python train.py --n_layer=19 --d_model=128 --n_experts=16 --experts_per_token=2 --d_expert=128 --d_shared_expert=0 --activation="swiglu" --moe_layers=[1, 2, 3, 4, 5, 6, 7, 8, 9, 10, 11, 12, 13, 14, 15, 16, 17, 18] --router_score="sigmoid" --normalize_top_k=true --routed_scale=1.41 --balance_loss=0.000225 --balance_bias=true --router_bias=true --init_std_router=0.0205 --lr_router=0.000846 --vocab_size=8192 --norm="rmsnorm" --norm_eps=1e-06 --tie_embeddings="early" --optimizer="muon_variant" --lr=0.00324 --beta1=0.95 --batch_tokens=[65536, 131072, 262144] --seq_len=768 --train_tokens=843500000 --steps=6629 --dataset="wikipedia_en"
Below are experts of layer 15 (counted from 0) of a mixture-of-experts language model. Rows are named router (the router's row for the expert), gate (a neuron's input weights, with its number), up (a neuron's input weights, with its number) and show model dimensions 0-63. Each number is 128 + 24 x the weight over its row's rms, rounded and kept within 0 to 255.
After each expert's rows: "mostly gets" lists some tokens that are sent to it at least half of the time. This comes from a sample of Wikipedia text that the model never trained on.

# expert 6
router [138 118 130 130 167 111 106 150 132 168 147 108 100 166 112 132 124 131 123 155 121 117 166 141 140 147 129 118 115 105 145 111  69 108  91  80 161 133  86 111 105 117 118 114 140 110 137 143 140 110 132 122 120 118 119 115 153 137 147  97 141 112 163 112]
gate0 [144 144 109 128 143 149 130 135 117 137 161 139 120 123 134 162  81 126 129 128 124 131 148 154 123 111 143 138 145 119 137 109 134 121 133 137 172 163  65  81 135 104 128  92 119 122 119 138 134 120 171 169 120 123 155  93 161 143 138 110 119 135 136 147]
up0 [150  92 134  81 140 103 153  98 118 123 167 139 137 132 145 116 148 178 128 116 123 138 136 128 152 135 151 140 150 105 154 152 163 124  86 113 152 100 138 118 112 128 127 112  97 122 131 114 166 155 124 158 155 111 102 145 125 155 101 120 137 110  98 142]
mostly gets: " l", " Sh", " h", " b", " g", " Br"

# expert 7
router [102 113 143 134 144 149  72 161  98 129 173 130  94 180 131  89 158 137 121 141 153 189 134  89 100 111 119 108 168 105 129  87 120 127 135 148 186 131 133 129 121 127 138 140 161 117 167 159 130 142 121 133 142 130 146 150 135 145 160 138 137 113 166 116]
gate0 [125 170 189 118 131 116 123 144  83 119 172 125  99 157  90 129 120  81 123 150 164 191 150 123 135 109 174 120 135 109 135 110 133 124 128 111 126  79 107  90 131 141 116 160 115  79 137 114 127 144 136 112 135 162 155 125 109 105 138 109 148 132 110 143]
up0 [157 118 125 128 102 140 151  97 183 146 129 111 169 135 118 101 141 130 189 122 114 144 106 119 106 138 147 165 105 149 123 106 171 118 116  98 146 121 143 128 158  87 120 128  88 111 153 131  92  93 131 111 158 120 134 109 156 111 139 115 118 131 105 157]
mostly gets: " professional", " top", "Personal", "See", " guitar", " artist"

# expert 3
router [123 122 121  88 117 122 120 109 119 146 115 105 117 132 109 134 116  99 101 156 136 112 119 107 107 134 122 117 132 116 115  82 111 124 126 104 169 103 117 136 118 137 161 130  88  77 123 112 157 144 152 136 157  92 138 141 168 123 160 147 146 167 128 112]
gate0 [134 128 137 123 103 133 156 127 143 136 141 139 136 124 122 150 144  83 100 136  96 141 115 101 133 124 156 131 152 150 119 145 142 140 129 109 159 128 103  92 119  99 123 137 148  74 145  67 100 116 125 129 167 107 118 160 197 162 142 123 136  76 122 137]
up0 [123 127 130 113 154 157  81 159 118 115 142 128 145  92 122 147 108 142 156 106 116 112 113 128 114 108 132 140  99  67 150 163 125 126 139 127 116 146 146 121 120 120 115 143 143 169 118 188 153 135 141 166 129 131 161 127 129  89 150 121 124 117 153 139]
mostly gets: "°", " km", "′", "″", "%", " mi"

# expert 1
router [133 111 141 159 184 138 117 119 150 142 127 115 105 150  48 136 106  82 114 107 146 119 144 139 137  97 101 114 175 131 135 117  87 104 148 126 175 153 129 100 115 139 138 152 152  89 155 121 136 167 130 156 163 120 132 121 141 117 156 108 123 134 163 158]
gate3 [157 147 121 115 118 123 123 134  94 131 167 126  94 121 126  91  98 132 115 146 110 116 128 146 118  97 126 108 155 122 135 118  83 121 130 137 147 150 160 169 147 133 135 151 157 108 102 125  81 116 146 112  73 152 151 145 143 125 146 133 111 170 104 164]
up3 [108 122 136 142 151 141 148 101 141 149 190 146 167 138 126 129 128 141 152 133 173 128  92 172 100 142 117 104  98 139 100 101 184 118 147 100 119 125 101 113 116 124 137  97 141 144  87 143 142 156 137 190 118 115 108 108 140 147 148 110 122 122 132 134]
mostly gets: " •", "   ", "=", "ZE", "|", "  "

# expert 5
router [145 111 116 137 143 155  88  93 156 122 138  98 100 137 132  94 146 142 138 131 160 141 177 159 130  99  94 151 140 106 132 104 120 111 104 122 163 149  87 131 118  99 140 131  89  99 140 170 136 133 115 149 111 108 168 137 179 137 128 114 109 132 160 130]
gate0 [121 125 116 143 117 136 114 163 111 160 104 107 123 115 107 144 125  54  90 162 134 126 152 171 123 100 108  93 135  87 119 149 120 124  89 135 149 140 163 184 147 121  95 125 146 136 104 129 109 136 127 114  68 136 139 135 119 153 132 137 131 123 144 132]
up0 [130  97 136 143 127  80 102 128 133 113 138 121 149 148 133 111  96 164 187  74 170 131  98 105 128 146 144 139 127 127 187 103 157 111 125 127 114  72 140  92 116 117 114 120 151 107 122 143 138 148 114 121 117 118 143 126 135 114 111 160 143  85 132 117]
mostly gets: "–", "9", "1", "2", "8", " "

# expert 4
router [136 103 133 114 152 160 145 123 145 147 161 133 113 159 124 139 131 121 119 155 136 131 167 182 125 109 122 129 149 125  90  83 133  91 118 147 176 172 126 118 101 126 142 153 103 114 119 132 126 171  90 164 138 106 210 144 154 123 145 101 114 122 170  80]
gate0 [149 175 128 154 110 124 112 129 145 151 115 121  97 136 150 148 121 143 112 158 101 123 162 149 109 134  97 100  93 137 130 120 146 190 155 126 144 105 131 154 154 123 105 133 118  96 172 100 162 167 105 125 117 155 109 107 154 177 142 143 126 146 162 109]
up0 [128  96 186 110  99 102 142  90 120 157 149 115 110 140 131 126  82 124  95 155 118 194 148 125 138 102 100 104 140 111 110 164 137 131 123 112 103 130  99 103 148 137 149 121 127 108 106 112 177 121 101 145 155 123  96 125 173 163 127 141 117  97 163 151]
mostly gets: " League", " Cup", " University", " Championship", " MF", " FC"

# expert 9
router [177 107 145 121 177 161 123 134 165 145 147 139 102 135 103 148 110 127 143 131 136 124 146 153 154 128  91  91 179 119 113 116 103 105 150 104 145 159 113 141 125 105  89 131 117 115 161  94 153 186 113 157 108 123 135 120 142 118 144 114 176 140 128 135]
gate0 [179 137 125 122 165 132 153  67 146 120  93 120 161 117  57 113 141  94 129 102 133 158 132 120 153 119 127 125  64 146 132 122 127  80 123 148 154 151 109  92 149 163 140  86  72 159 141 139 168 108 144 128  91 166 134 119 117  99 123 127 137 110 121 107]
up0 [149 122 117 118 156 106 106  83 135 123 125  95 102 128 141 113 160 143 150 149 115 155 114 158 125 130  92 122 130 121 113 102 121 154 125  87 123 150 105 125 145 108 152 158 126 131 135 124 150 119 123 129 107 131  79  89 119 127 150  83 106 137  91  88]
mostly gets: " South", " Kingdom", " University", " United", " Royal", " politician"

# expert 12
router [115  97 116 138 118 151 117 120 138 153 146 127 124 122  58 127 129 117 107 140 159 149 152 158 146  99 102 101 135 100 124 132 115 115 121 120 135 129  92 105 127 134 138 141 144 109 188 119 147 168 122 145 150 103 121 129 157 120 168 117 160 110 142 145]
gate0 [123 108 138 129 114 130 135 112 138 148 128 154 123 151 125 111 111 108 133 114 162 143 135 142  71 110 114 136 108 149 106 142 167 134 158 129 110 105 121 120 136  97 125 165 131  97 167 152 151 126 123 150 172  52 128 193 104 123 143 165 103 132 149  79]
up0 [114 148 102 104 154 152 131 139 157 132  94  60 112 156 144 174 128 166 153 147  85  91 109 151 116 147 143  97 139 116 138 176 109 156 136 157 154  98 150 128 140 151 137 154 132 108 129  70 131  84 135 147 119 155 105 149 112 128 109 112 129 154 124 139]
mostly gets: " and", " ===", " ==", " but", ".\"", "\"."

# expert 8
router [132 104 127  91 122 135 113 149 105 140 151 147 121 160 100 131 141 118 140 146 134 150 117 122 131 125  97  98 124  84 145  39 110 115  81 105 165 117 120 117  80 149 117 134 151 134 136 148 108 129 136 131 127 114 150 141 175 141 118 116 144 103 124 154]
gate3 [183 150 122  92 135 169 119 108 112 118 121 119 111 133 112 152 123  98 136 113 130 126 171  73 133 125 127 116 127  95 103 101 145 113 156 140 113 108 126 140 127 135 132 137 146  95 129 194 110 125 135 119  97 105 149 135 179 112 108 154  91  95 106 141]
up3 [112 151 120 106 109 119 137 125 127  97 147 119 123 107 105 121  82 170 128 132 102 114 140  99 109 150 145 147 179 113 147 145 122 169  67 134 115 126 119  90 106 140 128 126 129 114 128  97 162 105 108 141 134 121 165 103 102 114 104 150 178 120  93 156]
mostly gets: " September", " January", " November", " December", " February", " October"

# expert 14
router [167 107 126 123 132 146 130  85 147 122 119 120  76 190 106 126 104 112 133 144 151 125 134 130 134 139  89 144 152  86 138 116 129 104 123 108 149 154 105 136 148 126 112 146 121 128 124 169 195 110 119 154 156 124 148 153 141 121 164 147 142 117 149 140]
gate0 [148 128 113 154 102 135 109  97 151 140 120 164 143 133  64 122  95 149 136 103 140 120 115 134 139 137 136 152 138 140 126  94 132 131 118 153 178 167 127 115 116 138 142 177 139 135 172 145 171 162 120  96 139 142 144 161 152 157 186  85 121 139 141 141]
up0 [146 139 108 109 136 111 105 105 106 133 152  93 133 138 110 119 198 128 121 159  88 161 117 113 105 155 145 114 160  95 122 122 143 106 112 159 143 128 113 153 172 134 144 144 101  93 113 119 140 147 119 171 148 143 109 128 117  97  96  95 125 148  94 125]
mostly gets: " has", " had", " it", " they", " been", " have"

# expert 15
router [108 112 123 126 124 124  82 168 142 138 173 153  91 140 110 152 147 109 123 162 153 104 158 157 145 121 108 107 154  91 133 111 137  86 122 106 135 145 108 108 127 138 120 195 106 103 145 128 144 164 101 119 108  78 134 160 132 167 117 141 125 125 149 115]
gate0 [149 132  87 147 143  97 114 153 129  95 114 119 147 136 132 140 112  95 149 124 107 100 189  96 136 124 127 114 120 128 147  84 121 121 123 147 130 122 131 113  81 139 124 119 138  74 104 113 154 154 131 137 144 146 127 176 117 152 122 128  86  99 107 186]
up0 [112 191 164 107 121 147 145 130 127 131 122 124 135 158 113 128 122 110 139 116  73 121  86 121 124 125  79 142 103 111  92 149 139 207 128  94 152 123  94 120  99 120 134 121  86 115 105 110 104 104  77 120 134 159 159 107 100 128 116 131 136 158  98 148]
mostly gets: " building", " large", " development", " fire", " area", " community"

# expert 13
router [134  91 142 124 147 137 135 122 121 149 138  93  68 141  90 118 115  98 126 152 143 175 135 148  83 130  89 140 133 126 138  94 104 106 139 140 151 106 106 139 120  86 131 114 110 106 129 153 147 172 115 136 139 130 172 126 132 120 133 125 147 157 185 143]
gate3 [103  77 150 136 115 119 116 104 134 136 123 133 117  99 123 169 144 147  77 144 153 108 137 186 146  97 119  95 130 175 112 137 144  97 112 155 127 142  98 160 127 100 131 103 143  80 124  85 135 148 159 113 148 115 116 157 146 112 150 179 145 172 130 108]
up3 [ 98 129 117 150 133  99 154 122  83  84 141  76 160 160 128 148 106 148  78 119 134  97 119 114 134 170 102 127 128 142 161 121  97  96 123 142 125  90 127 168 151 112 111  97 164 107 122 153 139 144 134  97 143 143 116 150 132 132  96 144 132 127 175 118]
mostly gets: " \"", " F", " C", " f", " (", " P"

# expert 0
router [156  97 122 135 145 142 117  98 104 154 102 128 135 142 140 123 118 126 126 158 193 118 177 120 149 154  96 100 131  84 154 134  71 112 135 134 157 147 132 117  93  82 158 146 120 154 141 146 129 129 114 157 127  68 128 138 144 132 139  91 157 135 139 112]
gate0 [107 118 118 114 123 146 130 142 117 143  53 145 123 119 156 122 135 103 123 120 149 160 140 167 120 166 149 116 158 111 177 119 128  74 145 146 141 182 179 145 115 109 151 180 104 113 140 125  85 125 139 179 126 160 122 156 151  78 121 133  92 132 137 151]
up0 [120  91 137  99 126 124 147  87 130  84 147 117 162 132 119 132 134 151 151 145 129 109 135 101 124 114 141 140  89 143 110 127 127 141  87 142  86  92  81 113 137 141 111  70 162 153 128 114 148  98  99  94 101 107 159  93  79 167 123 119 165 144 117 136]
mostly gets: "á", "í", " Robert", " David", " James", "ü"

# expert 11
router [143 116 101  83 110 117 134 163 171 114 152 148 125 148 123 132 138 136 139 112 140 160 153 172 108 145 116 120 164  92 123  83 140 114  95 127 181 112  79  94 101 112 105 162 104 103 119 113 127 114  76 147 156 136 124 161 151 131 135  73 142 123 142 173]
gate0 [137  96  99 143  91  78 115 144 111  98 124 137 147 129 139 140 112 113 176  97 136 117 164 132 137 172 137 188 141 143 129  88 142 121 127 110 155 121 127 140 115 127 133  78 129 117 121 123  95  97 115  98 138 156 146 120 107 171 148 115 113 179 145 144]
up0 [123  96  97 131 142 102 148 147 137  62 128 101 132 114 151 134 174 121 123 100 172 143 172 122 150 112 138 186 162 136 138 127 123 160  98 124 124 116 100 162  80 113 156 132 123 140 127 136 140 118  96 167 139 126 150 131 136 207 134  96 145 164 125 135]
mostly gets: " con", " res", " dep", " dis", " reg", " Res"

# expert 10
router [110 105  93 155 132 144 134 133 153 133 148 118  96 149  72 109 147 108 126 136 171 137 151 148 142 129  79 129 118 110 152  97  96  92 121  96 151 122 123  96 128  97 123 156 117 115 148 143 189 164 116 144 158 118 151 134 131 155 114 116 146 182 132 124]
gate0 [ 95 109 145 140 114 121 160 128 142 153 161 113 129 161 137 109 169 128 139 113 157 154 137 115 124 116 165 112 141 151 161  85 126 150 138 116 138 133  76 171 134 114 140 150 106 109 105 133 132 137 115 180 129 160 158 173 114 149  96 149  69 142 110 106]
up0 [115 130 129 119 121 118 132 153 140 102  86 128  84 150 114 117 100 146 169 169 129 129 145 135 105 160 153 154 118  96  74 127 148 180 166 146 137 112 117 112 119 112 217 166 114 130 141 134  87 124 119 174 141 122 139 121 101 163 156 152 137 140 158 112]
mostly gets: " his", " their", " became", " during", " more", " its"